config.toml
d_expert = 64
router_score = "softmax"
routed_scale = 1.0
balance_loss = 0.0027
balance_bias = false
vocab_size = 1268
learning_rate = 0.00761
beta1 = 0.95
max_seq_len = 1024
Below are experts of layer 6 (counted from 0) of a mixture-of-experts language model. Rows are named router (the router's row for the expert), gate (a neuron's input weights, with its number), up (a neuron's input weights, with its number) and show model dimensions 0-127. Each number is 128 + 32 x the weight over its row's rms, rounded and kept within 0 to 255.
Before each expert's rows: a language model's description of what the expert responds to. This comes from a sample of Wikipedia text that the model never trained on.

# expert 1
Description: Final word pieces completing proper names and titles, often in tables and lists, such as Sing-le-ton, O-ne, Ch-ina, Cert-ain.
router [ 74 112  92 154 144 134 138  67  80  70 181 159  72 102 123 184 140 128 155 136 138 176 182  95 144 121 109 143 173 104 100 174 152 171  97 134 161 125 154 117 102 122 105 130 159  85  88 141 122 151 144  68 137 141  65 106 137 128 113 129 130 166  94 109 147 154 194 132 221 162  76 134  93 139 139 126 107 103 116  80 103 114 100 172 125 144 134  96 106 117 154 144 126 126 223 140 122  98 138  86 171 180 102  86 180 108 128 148 138 100 113  90 100 167 118 105 152  67 114 176 158 146 144 116 149  84 123 133]
gate0 [ 72 136 146 110 151 128 135 124 107 128  69  60 131  83 153 100 163 150 182 163 176 156 113 145 170 161 145 144 112 116 116 157 138 164  93 154 133 158  98 139 148 123 144 171 147 123 147 180 156 137  91 162  84 133 188 152 115 161  96 141 104  90  67 118  85 137 124 131 137 151 137 113 131  79 201 125 167  65 192 207 149 105 122  91 155  84 133 118  86 136 129 107 159 123 147 195 103  84 133  87  68 142  68 116 142 119 147  89 131 118 153 160 162 144 141 189 117 190  78 108  95 132 158 157 128 125 117 156]
up0 [ 99 136 125 125 119 107 142 159  91 136  44 131 127  93 118 158 158 197 160  70 167 141 125  98 144 167 172  91 134 103  89 108 150 101  85 148 157 120 143 138 143 137  73  76 191 144 150 111 129 120 150 108 118 160 117 108 121 206  90  83 129 110 118 108 111 146 186 129 137 133 151 137 137  88 202  84 162 159 149  97 192 138  98 134 124 117 147  93  82 108 118  94 131 153 154 104 101  66 117 139 142  48 130 133 111  85  92  82  74 147 103  89 127 145 158 129  86  88 168 150 100  83 107 138  95  60 104 141]
gate1 [122 120  94 158 212 111 173  96 129 127 152 146 112 146 151 125 182  96 155  70 127 148 122 158 120 121 158 142 127 133 100  87 134 101  96 147 135  52  84 117 186 144 183 115 131 111 125  88 149 180 131 203 103 105 176  57 108 123 126 174  85  62 103 131 148 116  84  79 157 145 159 151 112 182 204 145 120  59 140 121  97 152 170 142 142 107 105  95 141 162 121 131 153 117 106  97 125 176 140 118  72 162 138 121 140 171 135 113 129  80 155 154  92  93 148  75 142 177 159 117 155  92 108 169 126 153 140 134]
up1 [ 99 107 139 148 155 142  97 131  51 112 142 114 128 124 135 121 128 126 160 157 158 116  89  88 101 148 134 175 174 151 143  67  84 105 132 133 117 165 129 137 113  73 151 122 154 143  95 178 150  89 225 155 196 122 127 165 174 147 153  83 150 101 109 174 140  71 133 150 157 150 120 138 127 172 114 144  94 173 111 163 176  96 147 191 153 144 162 170 143  76 135 124 143  55  85  74 151 133 144 140 126  47 139 151 135 154 139 160 138 195 132  75 115 123 130 157 170 149 120 143  60 106 132 115  93 118 112 145]
gate2 [125 126 120 131 120 151 116 140 176  82 163 112  89 103 153  78 137 125  85  91 196 122 183  73 113 128 190 136 166 141 139 139 132 148 144 124 103 116  88 150 121 145 122 144 135 139 209  89 134 139 115 144 184 164 127  90 169 113 115 135 133 133 160 169 142  87  89 179 128 157 141  57 200 134  81 130 173 101 109 136 155 186 163 169 126 130 131  96 138  93  64 149  75 128 114 165 158 134 114 133  83 114 154  77 135  88 103 131 117 113  98 152 187 124 113 184 127 150 126 152 122 210 133  68 144 183  86 115]
up2 [ 88 167 129 170 114  99 116 117  97  86 120 127  67 149 179 135 205 138 155  85 146  85 187 110 171 157 187 157 151 165  52 170  94 127 156 123 151  96 101 118 126 143 111 145 129  73 175 106  88 164 106 120 127 160 160  67 108 114 118 130 124 168 158 146 126 169 130 127 163 134 142 148 149 126  92 137 186 102 170  92 112 173 144 186 123 125 158 101  99 121 152 128 108 148  98 177 113 144 161  93 110 177 122 109 128  85 138 106 144  59  73 162 138  85 100 184 145 146 149 177 118 165 117 118 117 171  65 111]
gate3 [ 81 161  59 124 137 119 125 133  86 135 106  93 117 187 149 114 140 200 105 119  98 180 117 102 152 111 125 145 113 123  82 127 169 132 162  79  99  97 105 198 136 151 129 103 152  57 127 120 151  93 147 176 207 168 127 167 132 174  99 134  77 125  99 109 145 113 118 124 195 148 122 162 138 137 122 124 129 169 135 131 126  80 172 202  96 182 119 125 134 139 109 117  67 101 135  99 151  90 104 180  73 118  91 106 156 140 113 161 158  79 141  81 144 132 118 166 110 112 121 161 171 159  95 133  85 171 187 135]
up3 [ 59 211 128  79 119 178 170 176  96 154 148  93  95 163 115 106 164 149 131 196 137 131 142 159 102 123 135 141 130 160 127 158  87 124 100 124 102 122 154  96 147  74 144 140 138 141 142 107 146 146 121 175 128 119 137 120  85 152  72 133 147 100 107 159 112 167 102  88  69 143 170  65 149 146  70 117  91 139  96 149 135  88  97 135 124  98  37 171 104 164 140 157  98 140 176 108  88  76 104 129 155 157 122 123  98 193 142 176 114  97 103  41 155 110 140 125 125 102 134  82 125  89 130  89 119 161 125 113]
gate4 [ 56 165 162  96  76 100 145 144 183 128 136 130 162 122 102  84  95 180 119 142 155  91 161 101 106 127 133 142 126 132 125 118 170 124 136 118  84 160 156 137  72 155  62 134 120 144  49 160 145 155 140  97  96 198 158 119  43 137 115 143 125 144  98 193 177 156 164 110 146 157 139 112 177 150 153 166  64 149 145 149 176 109 133 113 135 157 159 116 132 142 120 123  57 156 112 169 156 188 123 145 127 135 115 133  78  70 136  87 116 139 149 104 113  99 146 139 133 102  81  88 159  88 140  68 121 133 180 113]
up4 [122 166 149  92  86 159 143 113 129 151 104 130 116  86 202 124 145 129 145 163 111 164 138 156 110 115 171 111 167  77 145 118 135 177  88 142 151 126  74 133 148 124 108 155 119 126  54 117 133 128 121 142 107 130 122 159  87 106 147 115 129 134 166 136 160 117 148 107 116 132 108 149 170 129 167 113 150 163  79 213 138 138  71  78 133 180  94 153 138 100 147 106 151  62 116 141 116 103 136 185  49 161 171 126 117 218  68 142  61 142  93 158  84 115 156 139 152  98 139 169 133 126 156  72  96  90  80 167]
gate5 [151 101 132 160 129 129 157 187 186 124 163 166 113 147 127  83  72  98 124 135  90 116 157 116 136 138 100  96 123  71 144 145 161 104 158 119 148  82 127 122 185  86 182 111 124  87 170 140 118 131 152 136 126 117 142 237 123  79 123 131  76 166 191 153 114 141 186 128  88 133 125 146 172 187 158 115  98 148 144 119  89 128 120 126  66 127 118 121 107 173 159 157  99 140 154 157 168 102 117 148 188 126 116  91 103 115 180  52 173 127 146  90 116  70 151  65 117  86 164 128 139  86 128 116 140 117 172 123]
up5 [145 147 143  57 149 143 138 125 102  42 150 121 164 129 103 180 167  94  74  89 174 175 172 191  87 126 143 126 125 128 117 123 140 129 109 148 109 120  53 114  77 182 145 118 129 195 129 148 113 110  74 148 105  50 116  89 113 130 149 159 137 150  89  94 171 108 115  72 161 123  79 157 126 133 110 149 153  90 136 144 162 139 153 156 119 127 124 157 119 112 129 129 104 194  65  87 136 128 130 131 136 161 160 154 133 124 118 129 105  89 190 147 116 133  84 126  75 170 105 119 104 191 180  76 122 170 151 124]
gate6 [122  59 117 109 165 111 115 144 152 108 136 111  86 132 141 153 142 145 154 161  96 160 165 169 143 150 139 112  98 131 108  46 136 118 115 135 133 162  96 106 180 151  82 152  62 181 152 129  98 127 143  78 100 180 157 127  85 159 145 136 154 117  82 155 135 114 159 163 116  99 104 133 136 135 143 142  59 145  97 149 117 115 128 113 107 105 143 132 143 165 143 208 157  56  90 148 161  85 120 194  83  94  92 190 125 140 118 164 101 179 146  89  97 149 109 174 173 134  69  87  91 165 113 169 145 187 112  96]
up6 [109 100 125 147 148 172  94 181 127 165 158 215 128 174 160 144 129 139 158 153 150 145 111 122 156  63 143 110  91 135 103 165 143 144 132 128  93  94 124 131 127 132  96 122  57 117 153 118 144 146 119 135 158 189 157  91 150 156 225 109 121  93  69  97 129 193 130 162 111 128 150 131  98 142 102 158 107  84 115 169 127 176 135 117  72  48 125 123 116 149 139 106 156 148 151  63 111 151  96 188 192  80 135 115 101 167  63 105 160 129  84  70 128 161 111 118 124 134 153 118 152 138 122  98 161 102 118  96]
gate7 [149 169 118 170 168  78 149  90 108 139 151  94 162 152 131 151 145 167 130 125 130 124 109 135 172 125 188 130  77  95 103 107 103 172 140 170 125 155 107 131 168 115 141 143 131 133 129 134 115 126  95 110  98 196  79 110 125 164 178 165 113 102 127 165 167 163  66  65 174 134 142 150 138 154 111 159 114 109 138  77 128  82 129 189 100 107 108 120 158 177  83  55 136  72 153 142 121 125 136 126 172 190  61 148 122 137 137 176 203  42 161  88 123 160 100 103 150 106 154 102 126 145 146 174 115  93 144 136]
up7 [153 105 101 166 172 169 145  66 103 150 128  80 171 138 141 184 147  95 142 159 138 133 101 142 177 115 149 150 116 167 108 157 148 113 106 130 129 160 152 150 141  95 126 135 170 142 140 148 151 122  97 142  45 140 105  94 120  87 126 117 109  90 121 124 115 161 118 157 136 133 161 122 148 143 159 150 121  90  77 128 129  99 139 140 136  89 189 149  63 145 200  47 135  63 155 163 174 108  80 137 124  98  98 191 115  69 119 111 200  88 154 104 123 173 126 124 174  42 125  91 160 105 172 157 122  96 148 124]
gate8 [154 181 130 124  76 162 116  84 141 125 122  99  93 135 134 189  74 142  89 125 180 131 141  77 109 133 173  88 106  85 135 124 229 124 157 108 203 106 107 110 133 147 145 162 130  93 183 165 134 116  96 155 102 139 135 152 106 136 128 130  98 173 172 135 130 109 139 124 143 156  94 150 139 121 145 103 124  59 106  65  81  33  99 134 105 128 118 107 124 175 110 103 182 108 155 112 108 167  97 153  89 106 120 150 127 162 110 123 103 149 168  65 169 135  91 106 171 148 160 168 159 161  94 168 114 134 170 160]
up8 [ 93 140 118  90 112  79  77 140 157 118 151 122 144 125 144 126 131 110 196 133 106  91 171 131 180 166 100 113 113 122 139 101 107 144 112  77 145 137 122 145 154 101 153  92  48 174  94 141 144 137  99  87 128 131 153  76 181  99 118 148  77  79 119  58 136 144  95 108  87 116 194 125 118 163 168 106 109 101 112 137 174 116 129 154  98 125 152 176 170 115 152 165  96 187 161 119  79 131 123 141 107  68 161 144 158  91 124 127 192 176 145 177 158 115 157 135  64 118 149 135 151  61  90 121 188 124 133  75]
gate9 [ 93  78 119 121 176 110 151 183 111 133 169 156 170  86 149 189 125 205 144 131 116 144  84 140 116 141 111 154 129 171 102 103 137 128 164  90 103 101 101 158  96  73  98  99 118 128 145 141 137  77 121 153 129 131 172  85 100 166 128  80  62 168  62 123 141 115 145 145 140 169 106 192  76 159 182  76 144  70  95  79 136 113 101 109  88 152 133 104 131 179 134 130 174 147  92  99 171 109 105 191 147 135 169 131 111 130 152 121 118  99 136  79 102  75 134 117 170  79 165 108 110 184 125 103 110 137 143 106]
up9 [156 110  75  96 128 139  96 102 165 133  97 145 138 121 114  79  89 105 112 151 129 136 152 139 159  59 126 125 122  98 125 108  87 115 108  98  88 127 163 116 186 180 142 100  90 104 115 157 171 188 145 213 149 172 103 213 106 203 154 140  60 132 149  74 108  83  92 143  85 124 157 209 108 187  97 122 131 150 103 106 151  91  74 122 153 101 157 113 147 104 171 178 154 107 106  92 100 146 144 127 131 104 122 108 125 173 151 124 157 135 127 148 100 120 110 112 141  90 147 107  90 150  89 144  69 154 140 147]
gate10 [214 159 138 134 166 157 159  95  93 160 165 121  81 205 120 158 147 159 174  71 112 137 144  90 138 147 153 179 157 142 140 149 167  38 172 138 143 134 122  92 127 112 158 150 121 121 138 102  93 109  73 176 160 129 137 129 146 147 139  98 113 155 116 121 155  44 183 147  96 140 106 111 120 100 145 147 101 165 125 149 150 124 154  98 168 165 142 163 109 167 126 158 125  90 128 178 150  90 164  81 174 116 117 124 136 106 165 166 108  51 140  69 168 131 161 124 161 125  53 150 151 131 101 156 105 143 109 116]
up10 [148  79 116  86 146 155 159 141  79  81  94 133 102 110 133  97  90 120  86 119 175 147  90 126  91  90  97 130 142 102 155  40 101 154  77 129 156  87 129 132 125 119 105 119 128 126 140 102  83 184  62  99  88 191 122 184  72 126 111 195 124 185 154 153 114 164  78 112 166 169 136 182 139 159 108  90 146 161 148 152 104 111 162 159 133 112  61  81  84 131 138 137 137 122 159  86  81 142 132 140 148 165 125 180 120  99  58 135 145 143 105 168 107 104 124 153 138 148 127 138 114 133 151 153  53 135 138 104]
gate11 [120 159 150  96 118  49  95 135 135  91  72 130 137  86 185 127 104 127 172 140 104 100 101  79 150 126 141 131 130 151 224 106 125 169 112 135 120 148 185 102 110 128  73 158 117 104 133 113 141 173 119 172 146 157 122  61 169 123 146  75 117  90 160 130  68 138 149 128 176 143 132 157 132 107 131 156 100  79 109 100  52 144 171 116 113 112 158  97 116 169 117 160 106  98 109 159 172 128 106 134 139  80 151  86 170  95 106 101 128 152  52 209 110 139  61 123 101 113  93 105 114 145 180 123 120 135 139 116]
up11 [100 139 104  95  77 143  77 162  92 148 121  90 143 145 116 102 108 184 105 105 210 121 141 174 134 144  95 152 167  88 121 122 130 131 126 146 164 174  86 130  87 177 106 155 102 123 150 164 137 135 186  87 122 108 153 100 134 141 116  90  95 103 197 102 109 128 140 128 138 113 112 154 128 109 120 102 201 131  86  67 137 137 123 183 116  47  60 114  88 138 149 141  97  95 119 164 123 138 122  81 135 155 176 178 138  99 137 154 110  92 151 166  73  66  88 102 124 134 110 141 124 143  92  65 145  73 134 186]
gate12 [115 125  71 174 105  66 175 119 145 218 204 143  87 121 150  77 125 103 132  95 113  90 172 122 139 136  98  79 104 143 123 203 128  78 140 100  88 128 135 155 139 109  74 110 172 139 135  87 116 124  86 182 122 155 146 155 117 106  58  97 133 116 127  93 110 147 103 204 124 180 141 137 170 132 138  92 188  84 142 115 116 120 128 175 128 193 131 156 172 131 123 132 176 130  87 142  97 142 177 117 125 176 136 116  79 163 108 103  87 107 132 128 147 133  83  80 145 134 137  75 152 109 150 102 153 117 137 139]
up12 [176 134 155 124 179 117  96 181  85  32 145 127 108 186  90 100 143 121 142 118 173  83 114 134 182 112 125 117 120 153 142 131 165 134 126 161 127 124 183 180 136  77 131 164 117  97  89 125 133 126 123 124 105 112  72 110 126 111 146 153 157 132 128 157 148 206  94  72  90 107  86  79 127 132 104  84 128 208 158 166 101 123 150 152 102  98 136 195 123 153 166  94 109 119 130 131 133 102 111  82 155 100 203 116 177  90 120 108  87 167 129 104 141 111 177 146  86  87 149 137 144 154  83 164 151 181 119 133]
gate13 [152 125  81 142  76 115 109 134  90 145 103 132 150 161 148 140 153 132 121 127 107 163 160 174 107  96 133 122 126 108  55  55 139 146 104 138 149 127  94 118 151  83 183  78  76 143 159 172  60 196  66 125 102 139 127  95 164  73 152 130  79 107 108 124 153 113 116 123 106 155 125 126 142 121 158 118 122 107  85  89  46 117 141 119 148  95 139 145  92 117 129 140  91 198 154 104 145 106 132 138  93 171 148 176 109  98 146  90 143  94  84 197  90 182  87 110  66 135 107 108 147 103  80 166 135 172  92 116]
up13 [117 138 144 165 148 113  83 132 172 101 117 162 153 138 121  85 180 152 132 192 121 159 167 146  98 131 136 187 110 121 115 149 189 138  90  71 146 127 134 119 123 112 216 127 103 156 129 114 112 115 149 136 103 150 116  55  99 112 148 178  75 175 121 111 156 112 117 106 117 162 122 185  73 169 174  82 143 122 148 143 107 102 138 137  89 110 182  80 145 150 116 138 131 156 132 116 186 131 121 100 102 142 109 100 110 100 136 161 160  75  73 172 117 161  51 125 161 190 132 143 137 122  78 221 131 141  92 148]
gate14 [189 184 138 169 150 155  85 154 118 127 129  65 135 140  86  81 148 196 102 132 157  85  90 124 108  67 102 154 127 109 106 162 139 141  67  85 140 144 132 119 125 129 126 145 174 141  95 109 114 150  92 133 109 145 176 172 121 122 148 101 171 112 118 119 128 129 147  68 161 176  68 130 162 133 128 166 169 132 113 151 138 171 137 143 106 195 221 111 108 161 109 142 156 165 131 158  92  68 106  88 205 161 117 167 116 127 133 152 131 105 116 129  88 167 128 132 118 166  76  94  56  90 139 123 156 132 116 166]
up14 [101 110 104  65  52 145 144 108 148 183 123 126 148 126 128 113 127 142  92 108 166 130 143 131 125 123 126 123 158 147  91 156 148 144 166 115 119 114 143 101 103 171 117 107 107 201 159  95 159 115  88 135 131 109 151  77 109 172 124 101 126  61 114 192 129 162 148 126 138 113  96 129 153  79 183 147 157  97 145  43 141  81 157 126 197  96 114  64 170 196 184 151 132 142 129 123 191 145 119 138 144  90 115 117 111 118 135  75  87  85 142 161 176 155 174 112 158 122 120 107 163 183 117 106 150 182 128  68]
gate15 [129 207  51 115 183  61  90 153 130 121 143 161  93 172 119 101 115 147 134 118 105 145  98 119 120 151 118 103 134  84  71 103 134  81 131 107 157 161  94 114 101 151 129 126  91 152 169 137 123 131 143 148 121 186 110 146 103 170 133  33 155 159 128 200 121  76  84 125 113 130 143 102  86 118 165  91 128 114 113 118 146 135 137 139 124 178 121 192 132 146 139 133 129  69 120 136  67  90 161  72 165 114 132 144 118 100  48 138 141  86 106 122 122 175 117  84 161  90  99 163  93 118 118 137  55 143  95 137]
up15 [127 142 148 142 132 152 101 121 205 167 108  97 194  73 130 151 139 133 141 148 144 118 112 163 101  35 144  95 121 169 116  90 143 126  56 151 136 100  96 167 123 159 180 127  94 108  97 138 160 138 113  97 107 118 159  81  98 125 134 176 148 133 116 116 105 132 165 114 141 108 182 137 153 131  53 168 108 183 124  91 138 138 106 116 150 103 119 102 183  48  91  92 111  96 136  81 108 158 122 140 122  86 134 131 141 161 149 152  99 115 139  83 170 132 116 167 178 103 126 174 215 144 141 115 108 136 172 199]
gate16 [ 99 113 150 171 130 124 172 175 114 131 161 132 166 122 152 168 187 155 157  95 139 138 160 104 128 157 105  99  84 119  87 167 110 207  82 157 133 171 130 115 212 149 148 102 115  26  81 129 121 145 141  96  86 113  88 139  72 130 141 118 117 107 106 121 129 120 133 105 124  54 113 109  89  82  70 154 171 137 176 112 154  80 126 152 136 105 180 153 130 155 129 114 195  96 140 152  98 132 119 103 118 100 121 154 106 134  53 139 122 118  85 160 192 141  94 141 112  57 143 115 129 138 111 117 144 115 135 177]
up16 [162  92 106  89 139 133 167  88 130 163  87  99 177 108 102 117  95 146  97 137 145 126 125 147  68 196  83 159 136 138 170 149 120 107 152 134 160 128 124 103 132  82 156 120 116 103 183 144 159 108 154  74 157 147  89  82 162 111 156  79 170 101 118 142  85 158 117 183  80 140 125  67 146 149 169  98  87  82 163 155 143  84 209  90  97 137 132 149 149 125 150 154 174 113 142 143 147 107 125  61  99 159  96  93 157 125 177 103  90 133 165  94 161 166 130 110  61  99 120 141 158 161 123 109 128  67  73 107]
gate17 [114 131 126 173  99  78 151 171 123 123 120 146 131 132 100 151  95  49 157 104 171 133  63 136 203 116 178 156  71 105  96  68 136 161 111 177 163 114 146 189  64 139  96 108  96 139 128  74 125 167 125 155 146 142 136  97 123 105  93 112 120 115  78 155 150  89  76 148 129 169 117 167 161 156 162 151 118 122 139 193 150  68 141 144 131 111  92 128 147 151 155 104 104 147 110  96 153 141 103 127 185 137  80  71  87 129  85  80 102 136 130 100 157  71 160 143 206 118 140 111 161 158 135 124 118  88 112 129]
up17 [121 105 135 177 137 138  87 161  34  69 157 107 145 113 153 241 111 147 143 129 119  87  97 167 178 100 140 159 139 114 128 125 156 129 125 112 121 125  89 108  98 107 176  78 117 184 103 108 124 146 154 129 156 135 132 124 112 153 113 154  93 115  42  81 123 121 116 130 153 134 163 142 143  94 171 115 114 174 144 147 131 141 142 153 153 158 150 103  89  94 176  85 183 151 158 105 109 148 132 115 156 170 118 174 109  74 118 159 122  94  27 125 105 124 154 145 124 181 115 124 138 102 158  81 128  71 175 118]
gate18 [156 151 141 150 101 155 120  96 152 190 130 152  97 163 117 130 127  96 177 122 101  87  86 153 186 134 121 100  94 105 147  89 121  93 128  22 121 102 137 130 148  67 130 101 127 163 148 125 119  89 112 163  70 189 136 135  91 166 161 103 163 166  78 128 123 147 106 180 122 106 101 108 125  83 120 156  61 120 117 158 130 161 122 140  80 184 163 184 104  74 140 122 165 112 140 168 150 178 119 128 141 127  92 112  62 123 122 155  70 187  79  92 141 105  91 144 121 107 158 136  86 120 151  68 113 123 159 113]
up18 [170 111 167 112 149 135 115  73  31 147 187 138  98 173 138 179 171  76 160  39 122  87  73 145 123 110 128 123  97 127 145 103 133 141 121  99 155 134 118 118 172 157 106  94 118 120 135  93  65  95  85 100 106 165  94 116  62 127  80  96 124 155 119 158 174 188 119 142 132 107  80 128 124 181  97 167 135  96 166 181 144 130 126 168 142 190 163 170 162 155 140 152 142  96 100 125 118 111 101 132 173 168 161 112 132 160 134 111  64 138 103  61 119 131  98 114 101 125 134 154 121 131 122  77 122 138 129 145]
gate19 [131 109 136 123 106  63 144 141 170 106 136 118 132 110  98 164  89 110 169 142 125 146 147 112 117  97  73 190 140  84 130 129 203  81 138 153 131 106  55 169 163 134 145 117 136 101 177 100 112 157 134 182 103 135 128 159  72  93 109 133 148 105 192 164 152 106 133 123 171 122 155  83 133  95 189 117 147 101 121 106 178 137 154 189 164 147 168 166  87  93 100 172 127 144 157 130 128 107 116 127  56  86 109 137 134  55 103 128  97 151 133 176 124  53 109 157 144 147  95 160 142  84 135 118  86 174 182 111]
up19 [124 137 131 159 135 170 131  95  84 120 127 113 130 110 181  64 119 189  86 144 119 184 128 128 143 188 109  60 122 123 114 186  91 130 111 175 115 161 142 159 115 158 110 159 184 185 102 114  60 125 114 118 209 173 113 154 162 150 133 149 141  87 140 125  62 101 134  88 163 157 185  98 156  89 147 138 121 151 106 204 140 144  84 116  77 124  99 115 112 200 104 170  86 152 103 153 137 178 176 136 134 152 133 163 132 137 118 161 136 119 126 136  93 123 142 122 114 111 165 147  80 155  97 123 171 119 122 187]
gate20 [172 141  95 148 147  69 126  86 160 154  99 106 108  95 108 130 104 170 127 135 116 102 101 145 152  96 141  44 105 126  92 122 155 111 152 110  69 144 162 161 112 115 149 173 174 196 151  75 173 147 108 106 120 110 105 169 106 140 126 117 107 113 167 198 179 152 199 127 142 143  98 157 120 141  95 161 156 112  89 105 175 157 160 137 141 124 144 157 117 194 174 130 142 138 125 173 118 160  60  81 154 148 110  54  81 103 101  67 145 133 110 157  83 166 160 112 117 130 117  73 108 137 116  80 164 131 109 156]
up20 [122 128 155 131 138 123 122 150 106  94 157 196 109 150 108 127 163  58 202  90  82 133 148  93 139 140 140 118 153  88 161 100  85 117  77 169 135 127 112  82 155  92  79 162  90 125 144 107 167 104 112  87 151 135 149 125 132 138 146 176 127 161 139 150 135 137 143 163 170 128  80 164 134 109 112 173 133 150 127 126  94 182 107  70 124 143 153 139 190 125 151 147  94 107  90 117  70 156 176 156 135 144 131  94 122 114 146 174 208 107 152 206 120 116 111  90  45 175 167 169 102 176 126 159 146 109 182 111]
gate21 [174 136 132 130 153 196 173 133 111 164 124  76 104  86 134 133  88 161 184 155 116 118 127 124 157 132 125 147 106 138 165 156 166 149 129 153  70 111 174 165  75 172 100 179 169 157 137 130  83 140 125 149  98 145 162 170 158 169 103 122 142 144  86 119  85 184 150 115 133 195 144 153  66  98 127 140 115  68  38 113 151 111 200 119  94 152 148 133 112 169 112 143  72 116 120 121 107 149 126 144  94 210 108 132 116  98 159 138 129 106 123 104 144 101 147  95 110 133 103 118 150  94 153 116  62  87 136 194]
up21 [ 77 122 168 162 133 154 179  94 197 178 120 171 138  91 120 160 118 122 131 124 103  92 126 125 145  78 118 114 143 190 150 146 120  79 129  81 179 170  95  44 124 158 109  67 109 114 144 175  96 157 146 167 114 127 134  96 170 115 140 118 129 163 173 106  87 163 150 148 122 164  99  73 163 110 116  65 153 115 146 189 155 140 152 169 151  95 129 166 139  93 115 121 119 112 140  48 199 102 159 107 122 139 145 156 131 158 125 129  84 154 134 206 133 135 148 162 120  99 146 153 126 183 149 128  69 140 100 136]
gate22 [181 100  44 125 133 168  65 157 143  84 120 142 114 137 181 116 180 170 175 115  87 131 145 167 114  94 155 123 129 124 150 158 145 110 145 130 127 153 132 116 191 119 158 137  86 141 138 160 168 127 109 125  31  84  98  70 115  96 143 138  54 118 100 147 126 150  72 158 119 127 106 189 137 140 142 141 107  70 115 121 102 131 122  60 115 116 146 105 115 171 171 111 136  81 157 133 133 152  89 127 160  92 147 101 170 140 141 113 136 103 149 169 125 132 109 110 101 180 200 188 134  90 102  92 173 140 145  78]
up22 [129 169 126 123 137 158 138 119 174 124  90 107 133 104 153 135  99 109  63 136 149 114 121 104  88 134   0 111 116 164 136 168 101 154 133 125 133 195  86 147 113 141  73 100 116 111 130 132 152 111 119  99 141 113  76 186 181 111 134  55 148 124 146 150 133 100 141 114 114  90 148 133  84 132 126 142 235 174 152 138 160 111 124 148 129 172 113 141 131  87 112 108 154  87 116 173 180 125 117 145 154 177 134 131 140 105 184 132 110 118 122  71 138 135  96 125 144  77 168  71 107  92 139  89 122  85 140 159]
gate23 [123 133 136 125 125 118 128 100 164 171  88 148  57  87 168 144 154 138 184  91 162 106  87 107 143 145 106 119 151 144 162 118 163 152 141 142 129 122  71 202 136 112 101 100 133 137 162  69  65 136 131 137  89 147 169 134 107 185  98 165 130 138  84 144 131  99 104 143 117 148 142  87 161 161 199 125 119 144 123  98 161 182 138 169  94 174 128  83 138 164 208  36  98  85 147 132 102 108 180  83 184 104  97 137 114 120  57 160 163  93 149 143 146 124 157 126 139 126 147 115 139 105  88  90 168 118 104 115]
up23 [143 123 122 167 122 169 163 156 121 127 155  94 167 141 147 150 151 161  63 148 122  87 176 121 104 127 145 117 172 115  95 149 115  90  66  93 134 120 136  72 128 179 186 166 142 153 114 144 197 111 109 138  95 103 137  80 147  92 197  85 117 115 124  98 159 130 165  98 117 111 121 119  88  71  41 126 142 112 126 142 119  75  94  84 198 150  95 118 124  87  89 179 136 174 108 109 102 150  99 132  76 125 132 111 167 144 192 128 140 164  99 121 168 114 128  92  89 179 103 132 117 143 155 111  46 102 130 153]
gate24 [134 163 169 149 120 136 133 112 131 155 199 155  96 125 107 117 143 173 176 170 182 135  92 137 158 139 178 184 126  75 136 142 102 115 137 122 106 124 115 221 207  94 173 125 131 123 118 149 135 170 176 152 117 176 162 128 136 121  86 159 134  85  74 146  94 149 131 129  79 126 133 103 153 112 105 142 169 172  98 123 126  80 166 115 139 114  95 188  65 128 162 157 111  75 147 159 101 116 123 151  73 126 101 104 134  70 163 157 135  86 179  77 121  98  79 150 188 166 158 107 144 129 146 148 140 121 109 173]
up24 [136 168  98 143 127 124 122 143 126 148 202 139 149  89  86 149 109 144 147 180 148 151 117  80 177 185 159  84 147 131 128  96 136 163 154  94 106  98 131 165 194 150 133 107 127 185 126 159 179 117 111 134 116 122 151 118 113 124  96 174 142 123 117 127 119 132 175 176  68  75 143 113 139 114  92  92 181 156 144 146 112 142 146 109 145 156 199 183 122 193 151 106 151 175 168 147  64  79 178 159  67  98 127 109 153 168 147  99  88 154 145  79 121 131 146 187 144 162 173 139 159 117 135 191 127 126  71 117]
gate25 [ 54 151  79  99  91 110 127 153 111 128 114 106 170 139 134 106  90 144 144  95 112 127 131 153 169 157 147 141 111 154 152 164 155 137 165  88 111  97 112 150 109 147 151 167 127 169 220 148 125 149 136 169 223 131 148 143 119 186 142 120 155 175 134 112 117 130 108 104 121 102  78 104 135 151 147 110  94 155 154 110 150  73 128 159 171 107 106 105 109 176 145  70 132 180  77 126 163 188 105 159 126 158  84 146  61 115  60  94 140 136  69 123 143 121 126  90 140  70 159 120 152 104 148 135  81 126 206 146]
up25 [ 90 149 146 125 120  88 130 114  81 115 132 128 140 167 110 154 115 102 119 104  93 106 147 109 200 101 129 151 139 130  93 146 170 129 136 112 102 100  59 133  61 131 131 159 133 176 142  87 147 123 162 165 185 136 122  97 115 213 174 112 112 197 123 124 101 171 150  64 127 146 100 129 141  83 132 120  84 143 189  98  80  65 123 186 185 116 102 119  87 160 145  84 123 178 107 135 144 138 112 100 141 140 170  93  88  93  42  71 121 153 112  90  92 116 145 137 155 105 122 102 130  72 123 134 120 105 180 129]
gate26 [107 105  86 164  79 106  98 111  65 135 135 126 167 123 156 116 129 188 200  77 124 108  94  83 149 151 118 148  93 159 158 104 153 134 133  97 116 136 112 137 148 167 123 186 140 144  89 115 136  63 108 166 149 117 175 117 150  95  66 198 146 120 102 122 148 102  88 145 154 112  87 156 124 155  72 154 125 124 143 149 154  67 135  96 191 149  72 139  88 161 107  90  96 139  80 150 157 221  91 138 190 155 141 168 151  77  96 168 138 133  86 127 156 112  97 107 166 148 107 148 123 146 105 128 119  84 127 132]
up26 [ 95 151 154 164  60 137 154 150 156 102 155 117 173 112 130 147 160 142 161 108 128 144 135  93 202 152 164  89 196 149 173 139  68 130 106 136 141 122  38 106 150 152 107 138  91 101 121 116 143 141 138 204 179  86  86  82 111  89  94 132 175 115 127 122 159  96 112 104 141 109 128 112 179 181  92 152 109  94 179  77 121 148 104 132 177 147  71 119 122 140 133  87 161 153 128 126 161 138 137 116 167 130 173 140 128  73 106 133 126 130 101  84 212 143 159 111 173 183 104 132 122 160 128  84 153 108 164 124]